Experts of a small language model: a variant of Adam for the experts.
Below are experts of layer 3 (counted from 0) of a mixture-of-experts language model. Rows are named router (the router's row for the expert) and show model dimensions 0-127. Each number is 500 + 50 x the weight over its row's rms, rounded and kept within 0 to 999. Numbers have three digits each.
After each expert's rows: "mostly gets" lists some tokens that are sent to it at least half of the time. This comes from a sample of Wikipedia text that the model never trained on.

# expert 6
router:492480514550510355432535442545419639455443493539488470562536592443571454468563565490462544553473551507555497465528460524505477422496593501504558423546471573496352518481491479538537468533568507507518449431512624511501546456492474534537483500563422486383516453513541555527504481552499498458415555416488595411510531441505564538501540506499536452457468543500543452473515501478448463544465
mostly gets: ").", "\".", ".\"", " until", " died", " death"

# expert 15
router:442485524547513455482402599484531478568486598511532471514527533532526532415498431525419432576433483492487512496548471582460531535495465426435451458558532497641485622512489504446515572526544474456422464468539580433513525475422477570448501524559494528424498479513514467503447532540551558576495556494506560539530412434442466555526488482484505475631564433596437459511550562472519499516418
mostly gets: "ater", "BA", "LB", "ternet", " future", "change"

# expert 38
router:454516643447536485521601475546525500452550517469482425478530483473498562587484549484454526510405506481510511515472563529573451540522489499535516480421464524476538522502529415439463597483536476498472390401517484482430441463478476537501454556570426569429566498580483596563505505535532552442425571458460563445435512458567485516550493586396469504546504428523432530515565551497553549527603
mostly gets: "|", " point", "   ", "itional", "avy", " Independent"

# expert 31
router:408493509488475506525446535525520434536513565481532357505624538452558575575417466485542445592546483537532490523438488533426498503453482581549449507504585472504524514524454518513481480497510489553472578466466447568431446487473566321500515514474493542471527587539523463465519544540442589496500513562539446512496567465502460578488596443360464473492446510488566512563516572518517528552532
mostly gets: " mi", "act", "action", "play", "irect", "unch"

# expert 5
router:602527500538461565537460483527546526524508528447500460450548466485404434500474514504520656530528472578460457464517443486432496421500499503460520536520493491607500550545421486439565486475568542524580595511441508517437594439512519556512475547450476476534514636517406475505439453498528477443512483579488482413467452409343475473445523458444546511495438510536547572550492510450570474537514
mostly gets: "agues", "ician", "ographer", "oser", "cer", "eral"

# expert 9
router:435501464494509604496592490617481449501565491450553489499544473497464502462541544598518450593510441492516481484516463511472532565521468532549444510530459487487503584436512550459557471533552449531566538501405586436499518515439445458468568556466580460506610437538498500551502527433440509570519379634514506449465502484438484577541486491575557486529518433566586536547501548525572556552588
mostly gets: " it", " This", "It", " which", "Euro", " It"

# expert 32
router:478499525504530536595539555533514464466512526484456407545518462496502517467538533536626439478478429504480496527550429489548521603485567549587499464501484434414525535449559521412514461533560441484427545474572521459578533463485500417482523422543492533444497401551543447435509474536525527582437392478580495535430435528464475563446495575532540518611574562415494500569503495400470503450561
mostly gets: "ellow", "achelor", "erald", "uer", "amber", "eek"

# expert 27
router:501484430498472495462443445496517495484444490421488485545505455511473509483523433463466614555521452515518471472588437523409512513563598501455468456535477543517516524535503498526559526442568579524541536546404509450459552543529490474453663521524538480520573562584577515475473453450423391561553453601429468431424435458496412444516501476474589470564515467491507496570517514496528402591459
mostly gets: "sq", " Angeles", "aval", " location", "die", "jamin"

# expert 30
router:495566561559477582605452588484441462512550487475455495503514425494544578545555395558506583538528502476472450424454515474513508593555465600494523483543565553553480501413553471442404545537448428477500486479534516495546574408489446471493479495487453588419531430463505441460578482492546530615518439526506520452519501441513456518441507463431458451459542401533503540411499517540554569588494
mostly gets: " birth", " single", " Position", " Title", " Directed", "thlete"

# expert 2
router:555555462498470531455522438496517491501476391421482461573471454548501546464558501462535527460473474406471474535401489496442466561377530519443472464545592498535524459430473505465433596468559567501394589409466447508455465508517553476506502591473526429551534513519511521569556469556572530519527523501531566602554623523465459527472402496470474496540489445527540574607425522450503527531549
mostly gets: "vert", "ject", "fielder", "onna", "erc", " capt"

# expert 11
router:520557542544464529481478523556497434570532551539547422564481516511498478435485477369540374496633547512603436523475561487480557524501568565498466486540430488542499511394531521417539584409472463487489499412526561490549464416478380507399472508475493460457504460546521433510527448557540482463515464493507570507430482480509472567479530510556365483599522536490480532542561451464526526511523
mostly gets: " tr", "tr", "Tr", " Tr", " terr", " Th"

# expert 39
router:505512525415530547491515447519530409477535445449559447616491550488477543407440564472507485590475406494520478584517540467542602485464472475461513459481502568495481508491508525513500451615540428518486526516464498492510465500429389451510522572523436483394533449516506529626571515511541595441476497499471462509480535475520475584496455540531471377609520496562446476420506538462586458543603
mostly gets: " at", "$", " −", " reached", " At", " attended"

# expert 29
router:552514461432464520588512483548575455549482553549408413590397491422535607399538508447534475554478401540448482434450524447478510423396564477473505504566512497512541464484422516485470470556475457514447505418518486491475593565512482477547475451509461500439544570474446493567449522514450597452467504558423435494474489497571496576469619544459477461536587469514480517549494513426522565544474
mostly gets: " The", "ributed", "The", " overall", " Each", "ights"

# expert 20
router:501565446507480460560469511549613580452453467536440536473440585488452556453511426508459501598451472502443510521499543460573463468443406358527606522434516497492503448527572433518503526497491467598455545517591481552481404518538555452570573504422513442517448534508383509404529473506502562488548505475397503451482525467527546455501610465495537531504485501498455469582545551446501464463498
mostly gets: "ually", "ically", "ially", "ively", "ely", "ably"

# expert 26
router:522470518412489454482512543452476524588523523569505535536519482454502572510459399448559519493397561539583465550510451590487429532513480469445458520424468556506514447512516403483437600554577434540481489457538548443475470475545515537534503521577546491479483530535488504433498565499526479559474529558404570527539486408577435558397565550417529415542530427539547442493499519562388439565461
mostly gets: "aving", "year", "issance", " who", "burg", " Coordinates"

# expert 21
router:503447576427517489491482579554477547543552491429511515536582484492478529426569534475560536502563409618502425463525500537491529409519498510469449519488480412523478518485440496444504595539397459558456527500579524388400553428496526554550432453488531465482423561562429503503510514488524549535568394530447559480447516438612489589500478496538451501568474462472539435564596504512439499523515
mostly gets: "like", "omet", " Result", "ortheast", "amples", "etic"

# expert 10
router:423558549504511420608512469541353476530595478410464500530522459516445572525525482528533532544534440495600554526427536478564488479553539520566525519571627545447514535457546500444613478492557399537540517494519591437571516477444431505446586484518469527496582452510508400508506499501483613473464501523529497524512445509520437513465549440419463532434556536518493500460555429517525479555508
mostly gets: " Died", " Species", " competed", " Turnout", " DF", " Loss"

# expert 13
router:431536570419532516513516548545446429515521485505525459551441505496424568438591500529532494527410457520505474502521396474516503457503513431484497524538479417478515481427549466522527572527523515487541389465500518400556495489463536377460470442459419538384590476509570506441510540404518466455470501503466515507469438556604465552467585509521445421646554469459472458468577485412504469515520
mostly gets: " MPC", " Tom", " Hop", " pm", " Mill", " Russia"

# expert 12
router:471550569499493505506531544511569531495458422524426514524497471439533531431462572465476562543477443538496500522486462444602476472383566516397591396505385514478565436568428514469524491527525426487485582512515478486470473556468538477541589513534486481471566548511587558518508604520531524497533461554475487528539610542520536503460559439477441354547537486503457531527561494369440525539490
mostly gets: " found", " Places", " ISBN", " (#", " preserv", " discuss"

# expert 22
router:534494582552408565488569519481441483548471471590513451532471505521541472433542541443446509451471470543428521446423456478399430592493456494376502482508597469596460498569485525458453452527559512494394583431551466524551494503482515570494499531566489491553411555504421539433468462530538491481538458553454569490521458492484478529502420452445540546516475382469528520520419585444500597441519
mostly gets: " before", "idence", "umed", "elop", "resent", "rast"

# expert 28
router:512486542324498398533500530536423450507517527451524419528474489486492571531567533509493506503394492436503526494584529550586514447514461512503545411542570577440542505430582446499512561536539532485487523502418528418442498416463523424490561490507535514554482463563485502567486500458355447408474494530489552514441488487574458559547528469513484427540583501413497425420548500531530511528558
mostly gets: " JPL", "km", " Lemmon", " Density", "enh", "DST"

# expert 36
router:416569574486444614528571616549558468507444446568491470524444505503475547568464440499456543513472458516550521468470536500537520493404403430479609556432497521508506560540548451506485475572566514493535583549567529446551505582421580467492487542542477596503460516518460513481537535483501585442409447465460526599490528504458502530481515496614496432493386467483433480531494529536540428573495
mostly gets: " back", " While", " behind", " face", " over", "anks"

# expert 8
router:563489540510456590426491519489453518503490522418487470479474589490415524401520536552448550483535582508529530472468477496455495567385469556565480523561545506490548419503550433447537557439603472393455509442585603519546457492490476456451523561491523564553439463553545503449520499527522549560547564551489494522560440485522395423394447459451500454572533542535503553450572474553432574519517
mostly gets: " title", " rights", "ism", " Genre", "ps", " campaign"

# expert 17
router:511578513374422417504523566590419467618576454429553460421554496524491462471467437563577512472400431481552524429467482518508523518487459477489443511458558439510471493421438371430528540504465517465499501504534519508506501507510461556509477597504551536461558511446485558462564561434441545543529514545463585468477414466517422546542567450540425486503470465529454478528520530596568526567483
mostly gets: " those", " known", " classification", " release", "rated", " votes"

# expert 35
router:530534561433497519559527534512447408459437441483475455553435556454442530509495429504546483453438507446427450521501435450480453541500589495565426434574546569503599567477547497483535449533600444484471446445479481464532502407456556403477590543533493534454621475529587487493554539535492466479498491525509466551405507514563458493458496444525601444553575532488445627491528519501549414527490
mostly gets: " Following", "Following", "ropoda", " Branch", " Front", "idge"

# expert 0
router:376508572477473463504480466486478512527495493463468445520385513448477505443540458501522529484490454529543502450421468524589516497460535481523450444485323552438528550464562463487538583560462480478487369491447549498530502455548460405516508526578411532417539488485525503508577530535495462585448486478459527472529495432490492610487558496452519492619565427593392500547519517453508534540565
mostly gets: " Game", " Ro", "Note", " Lake", " Jay", " Gri"

# expert 37
router:435449544457516525473555493531494455619489468448524538541462438508472500468658529566502534535484443489517422467435570440473447530494556519495485389473554549444563481483474382504481540467486536542474456450495512496547492414474566470521464459512449484420541566507530546489520591567470543609545493488520497510444431412589446572492535495428529452559608462454472465540572506437487398554538
mostly gets: "ched", " elected", " Parliament", "gow", "jects", " Dun"

# expert 34
router:512507531394491565506432559533491551526474473379490369565434423429513614501509528508495487564538475570535527490474432539478479452547578535559478468532473519480581500492504426491471530505518486474505419506506545345579530404483542453497465512477471606539447544512469436499446589571437532477502514507457574518469419466551434527457558483424490529527483420465394449455519489487471513500571
mostly gets: "hyl", "roke", "tes", "ota", "pe", " bre"

# expert 14
router:530544471475457524443507453525435470470493416352457530543501413555519429482463382517566533492555534563490490517454439511546442530461447442461495556499457480634465497444424559456544541493521485490537534426450540523487554449504453568552527551580431485362508527569533469470417535457487490597470447510471514433488499487418444489408616521520486506515535563520472551496531445469538489554422
mostly gets: "olas", "cient", "rea", " Charles", " Albert", " Arthur"

# expert 33
router:421574519482508434523491444544452385471494539451498475593519439499461532504591558432484546486575479472489503484473597516569408464401542549572529470527522446562529529549451559392489476485554553539462455439581440448475456423546558405498544527561465478476522526531455530526444542551428486373528447498559470474564495576500446457394464567466507503544440496465512590530508493452533557471498
mostly gets: " couple", "ublic", "ymn", "utch", " Of", " Battalion"

# expert 19
router:485539505437490524463562503594505419520550498406537494540508428479508562481489519565520588568424499501591455610440460577460517471528513505485498476478427472452525588465568500512537563563501427506500485508497475404561515414515484425478571557463521514397617495545528494540530629558462576530494542485462475469454473476561513526446568462500487450526511429587448443501544505434533385586533
mostly gets: " half", " Lat", "ski", "ova", "lo", "enia"

# expert 1
router:432482529522539497588492461484536550490548414388519397431508448471523465490636507483511441499557505463567471506535488558589454490550461467546462419481452539536543416419510476480501569465552444510519494541554565477429394528516415502495589525570511434502628425590542472538516519544519527493513473446461471457439489537532502495460590586542489427469562495561487575566492492451457546550452
mostly gets: " Preceded", "ل", "ب", " founder", " GF", " His"

# expert 18
router:540516543369502503507425465501405428496560479511614492560513494472487571452530479413479442591419459477490503507548485530525506562495536521474422421517550507495513501467437524476539586461515595529433434409402479488536489461492495506434512509549467459446534412499546480517485550386384496549478468544493540517513495504547451567446471448447521556614576476477448510438546517483587571492603
mostly gets: "″", "′", " Carolina", " York", " Zealand", " Historic"

# expert 3
router:406450492549470479583433527421363466534496395438423517539561502524438547512500431440460520549479522586571485481506529424475393547585466493511474448522455467447547509474537458379525538506559544574546538562471564508512541384410495535527441519527433500511490496494536502525621518555509505534493536420534522507508517515543506504473574534510577518463466429450421520467603520493570504551550
mostly gets: " same", " other", " original", " important", " previous", " major"

# expert 23
router:370559499447501505482559463508515604424494459400458455450500457468478570436452537468544499549437462462529434462521498500542489479515544554458533440539473487583539519454531387451488537554537525543624525523460508552534491509488474546474565591486454512441512449487578404442608520489565528532437522446416451515474510441502550476467522438501397413564518468456522537527581363504512472523538
mostly gets: "|---|---|---|---", " details", "erbai", " ;", "orph", " Sab"

# expert 7
router:417443483545509521464478465470476524558498458425548411430471451464415561551506506413461453576528517500582414501502479543527516480422553476427628390479405557493467598543561504494549480519472542450477482477524535463444462430522550488463585534585512569471489484521502477603556550520517465492470560490463575430536476405453465487441555482477453475421580537468558417512541562502564529462558
mostly gets: " all", "class", "Early", "wealth", " ab", " many"

# expert 24
router:523448509425536570431486519547532584532474473562546507575447467505425532470538490421486593535490426508561400483356416530469448495457471530563479390479432452470568526496506485449463473537517530452497534540593505473472570368522442508446451533431542518507525484500576425431507580595517527575512510499423520546496470499583473544428527498466476473534506488457533562523518556479483428518612
mostly gets: " Columbia", " cal", " Pacific", " Ohio", " Taiwan", " cycl"

# expert 16
router:487462553500512527526564544518458509519468527487491482418465442439349568532506476520506485550572524541584457444469420667505437514456541456510527507515391477517481427501508484393504530456519531551471490472539521419549457456411479417452489570599486563426567497527564459439459519470461512514465452457450493529485463572461433513472565521585499489602549431498436481534555411467482506533434
mostly gets: " un", " Nick", " sup", " ant", " †", " End"

# expert 4
router:499567448445468515514563508541485499515512410443410466498527559453448472484515518458528575476433484568461482362419503460577556506479492495554425393507496563455473389507508477398507524533514466460417478497477465546549404440453468524423566498524422540489523538471461493609597576507490649431488455546459490577537529524487478490531477447490503469532453499528453433514521499513479494636505
mostly gets: " as", " called", " became", " become", " making", " As"